config = dict(
    n_experts=40,
    balance_loss=0.0101,
    lr_router=0.000735,
    head_dim=32,
    norm='rmsnorm',
    init='normal',
    init_std_up=0.0449,
    weight_decay=0.058,
    decay_fraction=0.589,
    max_steps=10157,
)
Below are experts of layer 3 (counted from 0) of a mixture-of-experts language model. Rows are named router (the router's row for the expert), down (a neuron's output weights, with its number) and show model dimensions 0-159. Each number is 128 + 32 x the weight over its row's rms, rounded and kept within 0 to 255. Numbers have three digits each.
After each expert's rows: a language model's description of what the expert responds to. This comes from a sample of Wikipedia text that the model never trained on.

# expert 5
router:100140152169088081129172191083104075122120099195147120147152164137090075092204187161106137124077133099145149114122165147143127073116085144159097100130155131159127082159098127093179140136129185144147125087147135122133162094153117127200158119147111143099060147110142152163168154171114117128174097202151140135153096170128147098138090087096104092190088163094144118095149126168154149094114130116147125177130107114159120142119111160109183199084108119075143159080145122082154070120066112
down0:150167116184156148152106111188110154147179140127150119137115104119228124149177124103138143081143174147110117146108083159141171155151133103127128127110131175103162110139147137156098079093131158092088158125184150039111187130148109082153132145090123136174089104195087193148072083116089103143087087126143122146144194200141119166107136135124073138136095107073044195172116124070146115120105139166149144138134107131134114129118121117112138090066172143149114115156089108119187122098131110
down1:119166185139158161163126114165135089100106122100110162122101111168097083114075117121110092115095123139143153185110126073063060116137102090144070146111148120115088115162144126130157107138134159092117095100200144098129085121104148198158164152190151152067131157143074064122180091158075108148118090090176123169144204108137082048142150137105179146157101101137132156084157123127125144143121087138132133120109096179105199106171117139088114158148120127172157158175127122146107106151061156
down2:085171105081145122150139120139129145148132142145112148151166067161094130122166107135075105151106110124104156108090164126161089097202195068093062102138154103122161091131130087161160129157163135159140152119109162115077157099171117191116199117156120124113137186116159255169170161105087100124116122094084102135143167113125131123088126169101138184156116160059153121109101150156144053179109130132115146142133131120162077083122109150154163083122141090148144076146125117129079092152136109
down3:102139128083082136118141134137164090109135114119189090101102110136141194127103106170150150104095124088188152151173123126159186108091064131145086108185157120085115076102158150117113086153089129068110168156132104113106126121085175101110128109144102082136088196153127144120103128125144161137118126127150133169063104165160177127068119154132142171143094152105056193122067057159150098178153066158113120077168128165090148127164160129113119158118081142210149113142078143095153161119134123
down4:063086150126077159180113111103204096149108113136106195099053139134117174097051112130129174175077136145186142084112108138069118146199098124138109105090127142163145108158126131165129113138166158106118115129095156101141123146110197121115106133117088171177071190157143127121136134099097156090079107116136113154118162128086077170167143113149161133151135097108133186132183106101107123113114143106141116075138122109203126156185103192119103124072127157140124101152075185110150077114124140
down5:116124128102149166220151187141061126138115150143132135135152116113134073104146095172142184128159193128155165128145104195136200188104129062122092126153165123200152108092146080220132151098145115143134087167133141120170066147113130111120143105106120154155092129118084107111086108103143069151097165111096135151128153127161098139127183110126127081157165131176157138123148115086116150164178175113117132110122162097100085159151151091083132102067115168129151142131145173179158125120209137
What it handles: Common concrete nouns. Everyday nouns and particles after the or a, like film, album, show, band, back, down, often starting a longer word (backgrounds, stud).

# expert 17
router:126134129193115171069146144154133113139148126149127105164148160087082099108166161160137092119106119185127157118165123139134105139063060131086110149105122099096104128156213160090147108129162124152135055097112119146132179123134077076112127126179124134103091110060114165169127079102036148142124162211082113132169144108125130111117094131146134102110005199133153123146105110174122139096146088095149153133075110125123135124106130105170109127076157138101164102122167103106140120140109075
down0:154113148138101150133134051110183155149139116196147139164137107146132068167156138135094108154115112063148116135132095191153170117185138143202124103097139127110204116099100109181095123157146108169137172157105141180116143134122142043127141140102052097132077124113192103059104137126140126113105117126127127149156071149082175129125144145109138167116123169037110140116131144161120117133109173139152103133108115127123154145094204170069126084066131128107106127081147103193172095131148160
down1:153121101134224103137101110133134115130104081102085140109113108108109116102147122126078129076162138167100124112096131119117097129126177194069116127102158138103089102090150171110158082163119145159082107105108130120169152146124210138163126125154114147142146118100162120079127131147068144122137131130127109081156143188133077110101137082081098157143113093188070116107128171141118130066133133159198113172184150058079113125154220158104097145094142108114127185108047115103112179180110125
down2:166132184095108181146146139148076105086165156122134095102078116088153096075107125092107156129100129177137136076159153112134144109078133071131100087113127167119157139145134166175070193114104141152136154117093126090110071119155103102095132189057101100094145080162101178100128115122199133160120116145145116065138152119128078135145118152089144198086124125087148135155153097123110080100100078037152155107167101185095055128111172122116110148182111123148119100162088095107153132127096120
down3:128166166096157110080137146115120152153090091152095093110052158196121167137096138145071116085112106161148154138114094111195103137047138099131073134065117123125152190166168195118150165130109122087134118137169134129130120093140054077174125147120147144113165166121128115125176148153160134093141129110120213107139139099174144117088104144164139150170137135153111093156137117096148123152189048131170088150134105142078056127095102068129117133102130158163134149169081183103126106080116142
down4:154104098148107130138114147086098123084117106149155155166068082119181143137099140127151105097161072060126217073097124173131162164129074128194164095133101043186113142119100164101133150114117128094128067189145139152157103171127117138160148109124149142117118102098129160155136148117147118037159153118151143158161130150094138138103067148116078074113117172128148131091140145154116095177135192124133075092116089146100156164072109083186142182161113119140125148048143131155148123141108112
down5:127115126144105110124138126125129134112102130082085145112138162166109229170108136098114183160088153187128129168181107153122098171122160143095109100115130148124150157124149117101107152139165059048148158110065118162166052130099128112106124155153107147105186107110160094176060111130063088125043142139143100089144074155089134148130142141108115085165098116125083095117136103131093181124165174104104134104149183112147105185130120114104145062116159141157129084112048161187145109129111142
What it handles: Digits within numbers. Unspaced digit groups inside larger numbers, such as 000 in 2,000, decimal parts, times like 2:31:00, scores and ID codes.

# expert 29
router:079142133116129130072070150121148150107153149128126103157139153097105087133113151143147100148098107115108087102141129101123124105112050110058130117061106200126176091165167202087186104125101163079159062117163143103100149123146177139036109122134146103101189120087130144136161119134123087160177094167093124148130124156149053128100145137128146127156077143148086130073171092105139162133111124161099200120100157147163115150076084070100132115142134128125154087138130121121121140158033138
down0:161153150058101107137088185156077134133149147071126174140102144132136108165142140151158123150135130119111181181144128116143123099127141107164081146110041181143107115123190136120142074056060136124074130095131169125090174123144132149155151130116139129126132064109124088115069084145133131095058131100086161100120152125087142174131131117078161098134155091111186091112101143142080141150074163133090136127165153123172168119129101145172129158092215120119073170084141171130088070108086146
down1:111096110130143104130125125173181106138171154119057188150145101093130126097100135096157157146104140166113178173060131106047108198158107117153111119150079089089217080073100135105085126148174188185127100167106115044109143116197115179125163092076110116150185132178137154139095145169122145128132150044100165131166158113137138135132111134173163052112145161134118104096151125118126117105087131137090087160114142121125133143108124161130157127137126129099128154102168099108134084114126167
down2:159109135127114150159119138172144121146175104058087095107129099164109139125105203145147123115112078106170133137100164181148120145152132099156076135130147131130145141125095151148168100120151127118152098181150113187107144168070118123147137114168158120112121166170094156169158085140166057118046092129123178142131096154108103121073112085080125134142117142147148033129171080130118109129128200071065133114159135171197139118106148217124080126111135124186143150131136133056110135108065119
down3:118152114146163164128140134051076176142135144098073111125092091188173087148156139159170156139118109189128148163122144163123095153151137160152110155162179134064093146121065064163128126136120144144187130096127091180125123080201118098176152105154088177194111073165050118075135101140121168111066157156148159121079180164132110118110155146127111149095121109156142158112152126129152124121099124140096104103156143151131194174111098130178153120148146157113149116139126119163107195080070103
down4:091137174111178209155166159101111145118113185119125119121123116104117144121148195107144056154137133090108135093108061109131173120105145144145111146158132109090192068158102149130067150108131137095146121084131175128164085104055088215072135107121092122138125154152169138114106146152150082101164152073164090101133163124147092140144123158141081155137091133165132129118109181162126197152167143145129148126071112143128139130168170163137075105117141124141174140152113074055148068057125129
down5:132124164139168100074140153110073059111101126091162130039126145140130091167105159123149165156099105154117132099086086126170061134141103172135170140118115177102121177105133156164188128130135134108103125126129117167108125163099105172147000126100143097132134131101124092136102123099187140161173107103096119134159116186128093105144139103125121108145183113077131096142119151125183147179152130144170155092108158151129159155113053110187126149191128148079130094204137127110091129095118094
What it handles: The 'al' letter piece. Mid-word pieces with l, mostly al, ol, el, in words and names like glottal, Catalina, vocalist, Beetaloo.

# expert 25
router:100132168190144119097113156164115137114169120124157078123201171151132101077175142133126106144091138120114125085168091105145148145086140108108111131065122168078102086147185117141168119166109152154123131161135091149128063114087037096107101152166190174096072132155141166163157118175115150157139110189109112121194102146139132109173102126085139076121052187144123098133139096093194127143083134148097137105104101116104126111072106065140186131138127117131144057134112082129091125160111145
down0:161104116077121080090091084187131075122159108156098171099139100147103156090149076155186115117154143117115117081129094095115159130129094112112066082112147127136145172098059133137127142110051105081135130169086149056144098147203084175123121095123129161141130113110184162115094165126103106109117107110094171140129094186119091136112074071051171124142140147126131135144070129162112092167178166072130106127146105096138149144161161145148133182159144042144091119125092113139096136087157121
down1:123132074124141091196140153133157142084104128113121100117196129173176164133108105081166099124157160077125124171081143109146140108054146129104138128161125129137074134078142154110185093116166174150156167127090164182111095121131151101109151132179133143083054112158167095197123193150115134134087084124168124126113164177117118126207074124131111111084133090071142113102139108150121131104099133096173116129087168151109134127110152172146126055090155166050096105101129106157098141066149163
down2:050154123102103135130135094130123145159121156114110143090084105135205146158153138127092052123078087143086135105171128138109149127115125160106163145160110109158166095110151070114097151103127158086078139183132211132131107109107097127097103097125094131124140158165140177089209169124183113133127143136048114113159146104154172086157114112127114139128172163093082136120119146119079075168096142123125104123170076174064103174154155122117116131111116066055118086131110130071124122188103063
down3:075116175138148136120151174181138190100087131132124194164139165072146085135122052182138189128147122111133061136126170104177151154126128119168055108103130157105123110151139155115161142070137110095120131153149159130162108154156142134131116172121199105119191120121134120136130114127141111127117128053105184108106097122125179163100056151116142124158062115141130158100120161114161127166080080130104145197170144137177075209097115134081077151088090121109119109144123125158063164112132134
down4:131158152157113162154147014120145162169080133140125133123178123162097123080129101092136162048166141158100111105140165152149134149085106106182136176161117091141140065210138203094157166142107146094073092119135117143161083119093154146106173152087158094095141130082152126155125179081115106160075162166153103184097138172147096151154095146139161141123109111132100116135113132160150166138143106096163124117090143100118092085133073124129089160165105121087181140131082076131064110141163104
down5:093168073091139175125083134099052167182098093146091061057170190085082139117156180097111119117171134083118090096115113127128118158138143121135114166134096155168116136159106106082153108054080135085124117101107154154167170092135146151144176112134169121146135108155162129107157180094122122097154115194148188117070093113111160131174120114117129138198143066117169103141080106154108140116137141152126090142103101134187077114145153137161169166175116178128114171112130116136086123095109189
What it handles: Closing brackets and punctuation. Closing parentheses, brackets, braces and section-heading equals signs ending a phrase, e.g. (1939–2020), ==History==, plus list commas.

# expert 13
router:100146137188139111070101143094152145113146130149177119149161118170127112102177139167147074131054132140090136085165110105170135127101136074131072113068109168091129112115182130133192112123141161118136091117126136171083120108093090092108104135156164183151142121124150163185212104130102074146157112166133147136172094126132118105152114132075140114158053184159153101086138139101191113111087116111119150099089099094134163118083115054083163168172141098127143119144174100116095090180059142
down0:129134162188127092143152139059111133162157112144165121115112061151112119125094141086118090063104117082105110138160112114136101091112104119108087122097110084149082138121073116091138154084101108114179194154128135075108134154105133103136155145117147162094054110134116061128072099146125132109139096132190054136121146096159144096104178069137122094170130126158131125163099073100153202112080155154095143141116143158139204176104104168153073175183082121102119175167066143128165149121116148
down1:101124126093128147182134165145134064099102146164157134085123122153135158135148109179150129122084170148198120126135095125142169081201149107110196133151179116126102162119125130158187119142063139146095087106039116134104121206128145163196181144076136124163177107121135104095105131058159144121160052094142092162149131150110099191099116136102130120108124116119169127148096089172135180116108122177114158122112141106106143139139164165183181114113136073135148128134166109116128098177147049
down2:123142127162156155171205090116174134125203164128150167129147150091152111179150123106110075070089152085166087187088123130149127096190134085091060161092117125145102128117152162095148169142141134064162122136124115125081184093214086129135028125150161111144129097093112085151124091054146116157143120115094155093139120104107093140095113190142122163149112171121127159111113123157130088189144138110109085180152124162124169065139116116119158150077117097161126154125145120147133134132110172
down3:170122114147145156158146100152112135107132122108143157113091167081141144140094163095166175178133115120161101161055139140134157117156111112148162153179104164183071099161129170170116121124184211131135175137043113146146143065132140063102156105153203107129101120107138123097078105061142080130104155132161101203136104174116086099094103137150118138106096160127115124056160118083130123175130126118176102148096160172126179118164098101100120047142119132097096133128128066122121141071144110
down4:050109098131119092074088092139093127129100140163175125077094113137141172142107106121106111169141114105173179129136161106110122140098142122148109101125156126105161105147159118172105063100057138161149046162118077144156148089101104158092111068072148115089099141146197120186140102084123135195134141133125140114083148155086059129117119100146139141069159145121141154145168142101164142087050086145127074147113150136135149128119091158105103105062139142142149137164065094125182065135152175
down5:090138097094143186064136130167174145091160172144158113183109107149108100126111142102154121135067166143128153142170152087135118086114106080139193127131103122144083133189188059133156139118142143128146170116120177147137083146141091142117107166087105086105149103103127202174149121155099191099153141083124158097193110098124153128134079151112102131162144113165220160190076105106092076129144130152119134181128116163120113158145168117109109159151124182104055152115157136085094078155165133
What it handles: Sentence ends, table pipes. Full stops, table pipes and blank cells before a new sentence or row, plus onset pieces like Gu, Br, Pr.

# expert 33
router:173133098106086151064223172153080137105168053118095139142132147108094120115156167169119105125131179125161164157121120172137150163104090148165109055142137151164145137108117146114156136125139130136102124102136128189134148163108116100167127164172124153077065119104100134178177145099056073160163142177100126126172094135119131121123078126110102064168110161151151184086152152148136150076149067124131163167149086128137122140085108163096109160124170164081196073092107127126126089161110095
down0:151161055095083112145121117182185096154105120120137112067199104138119155192096073099118119173119180106186123150110125111122135074126128101069122178101104178131127163067149138156132136111152160066175127095144092111148118145120134144134141119113118146122091111080100127089105133146135140154074107102122132188070120142103111131139163094142077147159124108179176114158138147077126064141164119092190108105103139159144170064100096148094137144107083106130141095160115152151145182110016118
down1:147123122076128157103168131129127107138082121162129126161156097100157155180094104115120096128159124123159144130152141079151077135177115155079141148148143175159155102151160103160107109093161115141158093158183078139140159175121122189199130078166070198132127150132204133159075134131127146153119128116087131120119167201120172154125115150131210148073133148127149110148151128123164110219152095112115149116139128169108171206155185129135111127201082170155142118151083119091160104092187124
down2:119110063149138106148156147125096083106090161107141118134159121139089083111063127114139144136194137146177166113090032149140098090157116051122149169068157154123169089109186228089147118146112179137136181110175173145147157127136172167120165113167200074121116079135147115109135140133137116125136154157146149161176115088103145111138156146129136144128098153135167108174106129133158132060144105154117118134091142072114104047072121086071156135152146150132109130138133143135162167125191147
down3:124115102155144126106130114183072169124096136150127113121070133077150113159139172123161159124064129158156071181101066058129139130214088161114145128124147092144166094139113141163120124120121160079122125093151180150118144131096167086145137179053128131124165059110151103119154114148162144167061092135140108097116118124140121146093065141157124177153078082118156138163179096126096146071122093205158135114109118193070159101134075141126130169126168144117080160139160111076176112146121128
down4:157140100149147109145122140101148134129060142151091095134090090145126167054083106155153193218080159129120167137160073143116119190186089131094189126133096107094138154057046103129187163156078156113173117134146159164084104151132136134139172151146152130135109110077147061163188153136120142141096116168156116138122152148102111126091130164103099074120129141156121134161128144137083144043121149100074053125159130114163135122102117136141151170129135172112112179150168090115124143176126141
down5:136097101118082114156195124180109164088080144108173150150128135169052106098092106147147126142116146170088115160168130151078093185114081174087067146181126166122108120077167120197095088114160104160078105117149157110113083124090102128083116115204174151148099075106195152064138144157118061191147148131119111102167169110136121132122208135105128128115112106102159105089125129117108106115159127156160140094166131127115084138071152141185147103125129128171141117127073169140112130096167119
What it handles: Sports and career narrative. Nouns and past-tense verbs in career and season accounts, like first time, season, won, moved, debuted, football.

# expert 12
router:083143131205138139101158129121139126128135140138196126123175120173147110143197173164131060135080107126083129077137076100142149155106178078137125164057108167145139133074118128125178124118141155091124087127118127173095103149143107085112147113133183161131112112108148130167171108108114109200194140166135159137141091159130110107126122138071158088127051187145130090070148105119195089132108087121109126082096145135139169104091150067081180149191112139137144157127155119117117081191103159
down0:139156111146115097102151154139097087161163209120106116144097152158183119087151176115136082181184104105096153105108135084147132109150135140084176101118131114141154147120087098190157156078110118127140206106149137178076168175123144121131155131032139146175059130055081135160129158173116130109079091155118083111113084117074119126140096155081185111121134104155121125147088120061140135154116129146156120108081132102122166194133153117118161160094078129131126112108081085079134183098145107
down1:116098133138115094144131101163141116181119180058123134062156153125130145096111068134093081140158211144152154123075106154174118132137111145134093104121119108184102110101176151090132168122119101172100125156134095119128058139168129071109170058149178225112150170120104097089066145106152102145162161072133082119114145133086152105156090165114126141125123174118131140229111165127073122146094102092131126096129145137160181128143166091171120129129119171134109109094171097159158102082130129
down2:142130098094109118141120177184091181172101116098157104164125140088073207206117163154125170027105130093170102123131116087102152144147097149153128147129146123098139148129088180077109148090144132193067156141123120126182138114108090167126087106127136103105162077174149150106113093126140104126139130208084146140109086122153154159119099106128143071168150125147163188175146094127125148152143125177070089113118149101182160117115159142105183150107101177159127149155128114123165158198096161
down3:117096191123116104119142147155108158161090081107075177135082131084092187112172142133111091097080131203162119176192102134157137163132126128107121106149148163103142159141091168099168132122149130131099124121123105144157047119081131129179116149103060148161093049108120091136131126161109134092141144186097152139102114091107147050173129088099113143148143152119082150152124196149186140177039145135157119148084123120139109116206129173067163131111107111141116095103171129125131170139147098
down4:110122071161113117177123105132130216107094155075139097114141136123130114150114142159137137123127131084093148139108101206104148159130117153129174214130173064130114197098143149146117130183106136123155120093127092153093139117140077163111187198095122146139097097090166147085138123127152175212132094082097091132171072151164131162188156122124175154142141139151105150141109095200085130095056147128122115132075176116112109123155126102094088075135130142106129070118135185116117156110102082
down5:164178098165108050164121116109078116165153125087130045167092136072118137136102165153096116079153105112140092148096137101147172123112121141178134124149066103108082175180145145070132127104139169093115146119106122143129112190101127114078146146088102129145193125096047107131103127129103158112111169122153138154098123105200099137139166129143152115036118114090137136076146173085147079138091118122162131124130112189113135165117125112078147088134061194113089113120123154071139166131155182
What it handles: Field-label colons. Colons after labels in infobox-style lists such as Operator:, Species:, Population:, plus dashes, periods and commas in lists.

# expert 21
router:126148147162122170058132140132141092141151092149157122112198121150095071139159174135097103112130089189158115113134142146123144140116121121127108158055152137144119103062176187129157107152117128141137054108123130145150186125139117085166169113141144146125127092087091149165178113147088137130192104140087116158113059112112154139162094120120089127145013181096155148093149085224114128093137107135158107159107076093163095146103153099140120135142092153118173085125137103074094090151112072
down0:181122136184130106169192148174073164106146091130134164126105136107106116129079073192137171137111204117093055143091078106127128094142143074133121108136102119208086103156140136087109136108096101127103181155088175125168151074125104105122117123145126189088094158104158055123133156118149084150061145132164114140170120146101112108165066143090110132130122114131098104125124139140131168161142127219152210128099183167179120168115113104131153144119144126148081079164116131124122152099135109
down1:118136141084101151127164137196124139074167095129177118093159144166115119109188107096126152085106101133140107139144115077105127136088110155115094172067091178162146141061108149075098086151137093132147161116134098151125077093150121125154158083095158146126124193119125152185173066119127171124120099128111129091145122206089105105066184145165105072095078112133145126166122119120117109176109128120144150146150086134134128099136099122107066063231151131196144158127126200170120130122100108
down2:133129072150120126121124171094124156146150118118189082106129114135117133120129197060154167133129085175129105125147095134127099172150172094111188052158149130046148111137121137139172112137140145103148102106132157165103153166139156132136130158071102108140139083109175064156153112131094133070189143117195110131100139084163133183117133138100104203170149157132101105046186102156089111153126130109133111137137125099173096191138191111149109164123080135135162159115168146156054147181095136
down3:162160131077118092147131137097126127161128154135114126068122093071101142095125146081143138137116114158073217118104109099161211120192195094121094107191141139146093112135134072079097132185186179149151084140109157091125105130104139110094135089170125151144169131132112105090173125098106106104130090120095054122103115157137124084176164080156142183174149142093152095117177223149127119101114098129135118088088162152132097143152142147124103114116132106123086158077081137107115130137156202
down4:158138073130107082175167089135136142134107147147056114101189142105059101129116135110127138127069192143164123134181140155108073156121133162080142137125156128096077178146104088079157137100175174188106136086094145115140148114124190169128110082153147130094130150113192154122149105070139162150127094178097175101052123112159113158134096147153168131091085138130112197106111150194155124146096119154055070168153121124158131142148063104122130133165172146107108158151089097121142107154169141
down5:148102141130131169144158117169093162131139107134131137096195098146180106145106132123144108160144086057152136075169208146145122120113207085140138152108115109101097167121088135028094181153111093112124077101124169228180061130099159166130173174135113143106144121119139170114181160146179149122104094119130094094117136095174113093111148128111166154161118159132104144094195116112087134116137118110124101120157132193147099106155109127125133152166192136098121112148083090120081105120055126
What it handles: Spaced small numbers. Standalone small integers after a space in stats tables and scores, such as 0–0 win–loss, goals and games cells, track numbers.

# expert 32
router:097127150071120121065141135100073066083145080109143128148145132130173115138170145104149165129062126114092139066160147153152145131115154124111128134124127211118154124092132105089155127141120133134180110132212215163107103166139036119144164111121125147125115132094135137158162107165062155135204158153154125126182066158054105069094119121134120123144088204163104195087137125144131135134130130151127073071060104135096155103120105101108152162140146101142137146137126125128131093161105102
down0:138128128142153116148127161067161138127122143093130125189081127146127119145121087081180113139208115100215114160078134162103125099112145143141159134145118120098043078128146104161120123115069106134101153162153090142144160195145138145131099138086074138081116140058160091124076074143147153166123147139181089178059131113130126101125152076069119150178166172139108106108157155052134101138144078133118191110134117134092115187075124187091144113157142119126103129117094091170132144106142082
down1:164117106110147099145116094138141123066149106089049133120098118124139157118080178176100155091158095124187099145177135122165109127114132146143123091113097164165152162150079171157098085122134148210162171131121196191088090151098116169193126116103172135132137114174047146085194191081143144121168163088118116098114152109149122100163134137127101122168109139110148167122157097106087114085082105140098105123125110128148226157148104113117143159118096088143119132101097082109125127090191172
down2:132086147160107181160151193093115159126102121151116099104154130131158105065179108184092177159118184073118128097159159060160114147122098093080079156149091111119157156133126106139098169138182105074131074106142155172142178126142125114040156136167130140160069074095096066115115123125162158165164084120116114111102159068125126147147133090120085096125161175113145120102204107155152098118141083145181143155118159115151117097128159112110121110102111125203109164128089099126097174086082119
down3:123110102068138060141112102102136064125163133105105157096146090096103135131158157186176154126113086172143165146134083088152128114056106158134150119096130164135114108078144155143104170069060133155083149071139154133151162138143184141174140095097117083105171098131101138078120157092058153106052188118104127082067122162085098143105083157114103132185185150121121101122136113111116172132177195196110129094115157117125149147133122150139102148102169063126097149151118096142129132118185112
down4:091055107113138118103141096157089155130156092184120083142121140126136116166126142109113166157116091136143082125143131140105089104155161085142166143081105140131150118200174102183102122126182066086171126118137103127125103056073163133104193169102124103146092099189068102130086174132149117104219063137119097165120135140133112140126163104077139138148152119123158143182096173146115196121122106110159140176114121088141113180151153149080200151138123167140150141086076137120159184167133166
down5:155161138144159071160150156105155104140139167090103071180178120123111127135147093141147145154098113183137177107132117122170160162136118150154156123120115136150087141102113120111137090094121097070072105205161107177151164080122151145073093146113178135208139106181147165174223176153171113084127119101138134074111113128137138085132090166088085095135044096091154118107116071157140107137118123147137138164114104146080088125128100161082136140104141150070119118138181177089113161161132182
What it handles: Infinitive to and modals. Infinitive to, by, as, and modal verbs after verbs or adjectives, such as afraid to, misused to, can be caused, published by.

# expert 36
router:118141146181094160096176139167126144105164120110096113131174132090113129096148173151103090141054130148146102122147101149154104099066078104097118109122133134157130073142167155159169143131162154136153085129152139168124161098120028084129094148145090141133125075132129124184195065134174096149154160142097137166138099176076118136106110121089089130146037167118145176119135077159140122056123096123148172109078043174081133145139191123106129154115133144155138088152139097086162133141086114
down0:132047134150133199117088113181147128168109208121177140139091143092146136118162146073123130141098096175139094100157112172162153155148085151171109141148094090140152126112099146113169182085101205108149128131111141128121138141102147147174133093135110132196106130087149150092142183137146117122097160050174142144060088073123135215104114094145126146141171045107118119151078107117122144108144086150106120152153164161173146142153158164166125100128093122149175146104157189131118110073100106
down1:123171165081127134125135188140127142146132121145141130188168133125151103167166113137126121166113179066081184144090153103141122159191082174124114156154103150105141077095099084115178061095138113120087150129166115124111152142125167123091113102115114176106132096151110087061092212118096110135119102103094170110127122119045130102155179147090090110141167089126147101130126084028138126109134161142075116136159119111181146209079134128185121169136082149131110136113106166122088143184114105
down2:119120161103142112164129132087110140123135142144130115172157118101172152110190136149121090100068164130172168170135140118140122050160164128096097141145183103110092108105082115120110106115167152073106056091099095086144146110156140116167148151139079157054108162114127110099092155100123155094135155045148134121113091120107093091147130160085161130110080100104124176114086085107143167187162148211056155171147076147178139115110058106120153069146121122146145046123119093101144128120150110
down3:121080109142068179168104132121119119146157130145140187089186139192147120100135142134146116107183170110155200155161129100112123130161120139065122111153175160140065144119124127113132144148162048164142115128158100130142083146143084158179165133171073140114165125143126146102110118128157122109104193135155128131156170079099099145137109147097081122090122138148193062141134139156151089172184159099162136164116172096155125148130114103163088137120188158061140066075082152177091200096121156
down4:131122124178171169096078110136142140139143009136169133195185135158095121186083105108113136110175139108143149133166123148133076133065168061119141112158178151099168114107155110190138127174087149138128148100084157120103106142167172148145128202165088140098154054098115137117183071115159168158096148094173158116091135100137091115202146126150147136161120137132133142043137106118135130181151144090092166123151111142113125107108142108082153143072128127089135133103126135104122142098103176
down5:117146110175135113126135157117195112081143118132090128139182220154116145200139134135130107126093037105141103180123081171155181134156121133156146114181160130139082157098147135171142173095129102081105147139127161095056172180105091103131144111126089165127098108131131129201087109182203131098168128125099096178138104128098163132114153143102115141085109153115111155127113172136104109133106141110182152098076136096111162120105168161172127117102086050152102096097149137120163174168195117
What it handles: Dates and years. Month names and year numbers or year pieces in dates and ranges, such as 24 August 2022, late 1916, 1991–1997.

# expert 4
router:097132091136108155064144134151133108121152133081124087122172116106108088083153176126115122139080089115099075051146154146173091140095120091181093135122069176169133094134128129060187101175148155137172097131208145197110123143106125110120162165103126124133126124094116189151149107129133099198133131143141140118185099165105132130100144127082114082151054158180154175063142108132144162099131129134133094098088031132075125151124113091126150134111138115121156094060121111112154121161086103
down0:133174100130183107180055154092113054117155142167090135184117065137093153119096161161120154135105147133143103086086049174119149072056142051126122118165132101178135085174118141113076105136094100106130120152117118093143114124119108122112090104170126103097148121191113109140114138058146096134169166103123118155103172165119108145167050110128125144169152088125122106119144151150098145125135086189093126158076153107092108128178150151167151210095149131156097119155185100127114104128127167
down1:102172098139178175203107073152074106137118114083067122157153137160091075162105147114132142122123129112164115099152125092159120128174168092127139118172148146164161121151088147116150088085153139070136123158111168204113100115179158120115132160093100099116118089041165131145079113116125079103094121126094122191094100161181103121158097132152068103176119177123151099095069113035083134116083119158125134153129146118151078107175159135114132091147184099072095132180129114109119119137121127
down2:089078130127129124068132098119145110056127113142132108100081168074116123139123114117106138168123148148110157108098177125135105097167180145101153138190076092120166155074104138164137105096138106149116159109107059131161196114136151141163135107131157176206144173164138154182076104108134136099111159184145064135093129114122103124179169150098110066130112166102190110132133104158101180119122115184148133087134108144104116086146168082185069106145146082146160199073135129116073078092120133
down3:159136097084105132131155173121167196105071133114110127172102124151133127123170172076152178153116132124172133139174099176121076076169174137104157146161099169098063137109093144131155194127127130123143123087106179101099106150139136116157160106163085105114161104141059130120092122163061149049129123154079101153064134119107169151120120159105147142123165164141147095103182107098104078104089138136095119160163112172166130101134156145057091135156113088175140185071187130114184165147118142
down4:185078107117167134140153165131102124075170169161115070115073211107088186071121087103089135107159119165150144109139119195170079126139070079150136155156073145137117140154151090136113135154122135139185136103152157105115096141174076135154144104135074145130090106093151151119105146164064128122098092143107082138083115103155141117106184173143096091169148139152140072152138126066099086131195148143124138120152074161108100130117175094174129156123155174120093172107125164160152114057109091
down5:113106189141163124144157182188041095142110164164149140140176081095101156155088136125050094106128128141089165137141127110133118116127148085169134079126078204106147113125175140183145129125095058128136092123123186066129089082174140136148081053099151106150164119088141163154171176121093139098099146108160114136087109117083087112103089131116083169127114118105156113148124134154093130136139130188118094122175145080100120143103121135179140119106147161085110117158060076194154166130112122
What it handles: Prepositions after nouns. Prepositions after a noun or verb, chiefly of and in, plus commas ending a clause, as in onset of, moved to … in, with.

# expert 16
router:093097129157130168097171151169098107140124117138098130098139188095157110102128094131116152110084111175160152106124142167125145097073115126112111153129124170119137124115162186073107062128165143077129091143109123199075153162095075119157133145142150173148095125131146158190183063122085160136156137129135113110163130153103103083137110164097143058136099182149098169121157130208156119136071106132181135167176077090098146129128162087163116147174121136076155138146156104157063118129033089
down0:111126122119112136092150192124103138065171128159143124123101173073091137085159158140136161136147129117147113087134078122126161111131116126145112177109119151126164132196183187107131103115129138078060137053094121123121144095102146114179153166118173153157113140124149105087147122082102188157181153107085122039156112116164098146091154087162160166069088147124118109100098152170115172120094127160068083115168097163131171151124122168137131071185144164092157165097167096113129080076065126
down1:096142115166165108090155152143134116145178164080107115096102114143146109116115081075126146120103101166103105149089134148119101156140093194102155088131161160104172148112126126183103078108121088161137142147144083135122178138118094093129123096100121119146165059096139150112137102085058134111079151137096175154111101096131094185096150094177103104175103164084099162091110090136117123137078121157145127093168086152086087119161185052111152118190131104155145198157167044167086139062126157
down2:075161129155141128100130149106173142082142133136162115178128158170164113158142071091164061112091105218124167131135109122115085158148122063130148193124129048097083101111126131084121109171084129185148124119106109150112116158160150152121181117084118151121111127145091099140143118094105181166124139140109163157101174136131142109145171176059083090046106154157212115147141112095105115106078173114098100126116150091106150086123157137138099058166097182131167157145164176135119130120139159
down3:113100150170153144151085140119192092114200161163135130154129163123094148122112174072213112128086130137072062135135130136100133128104096092168139093075138183145100177090096150105165136171152091125116143131110154127089109209147133168118130103123145177113100120143112128116165203100126108159134095150155100127167092122149112197073188125111213119120110122052131128103174057124117153135069065135125131153099164136150190119147139135116154135155149158139152137128149090123091082129094097
down4:167104121126168126107170136102218149143135088187130120105137146163100151127152155108133184202110123080130124127131151130158091121071142155017108089140120155120140195150151206133122141097113102148161106190217131068161114147114127068110145138137141105157143183146162107090142160125142067154142130127073154064127077116173169143060135122108120133136126078147121059154131174170146119136137120135099148153142154106150095157114089088141187152121154144120167106116157104151114111130161141
down5:150076161084142144077111133172154116172138107150084138131116121101094114115131170143112099101092164135090123113165179107108137126112153143183110123150150167054110088106113110124100122095068126176128157066069047127058170130077133121156087131204095154086108132175154149130132136106096109184129103093162124076142074129134156199126130092104091172116126149075068078154140093155072111077146115157158126176095166156114096105138148094074142149165125125120077084118090135148144123152090125
What it handles: Capital letter abbreviations. Single capital letters inside acronyms and codes, mostly in sports tables and organisation names, such as PAOK, ATP, USA, GP.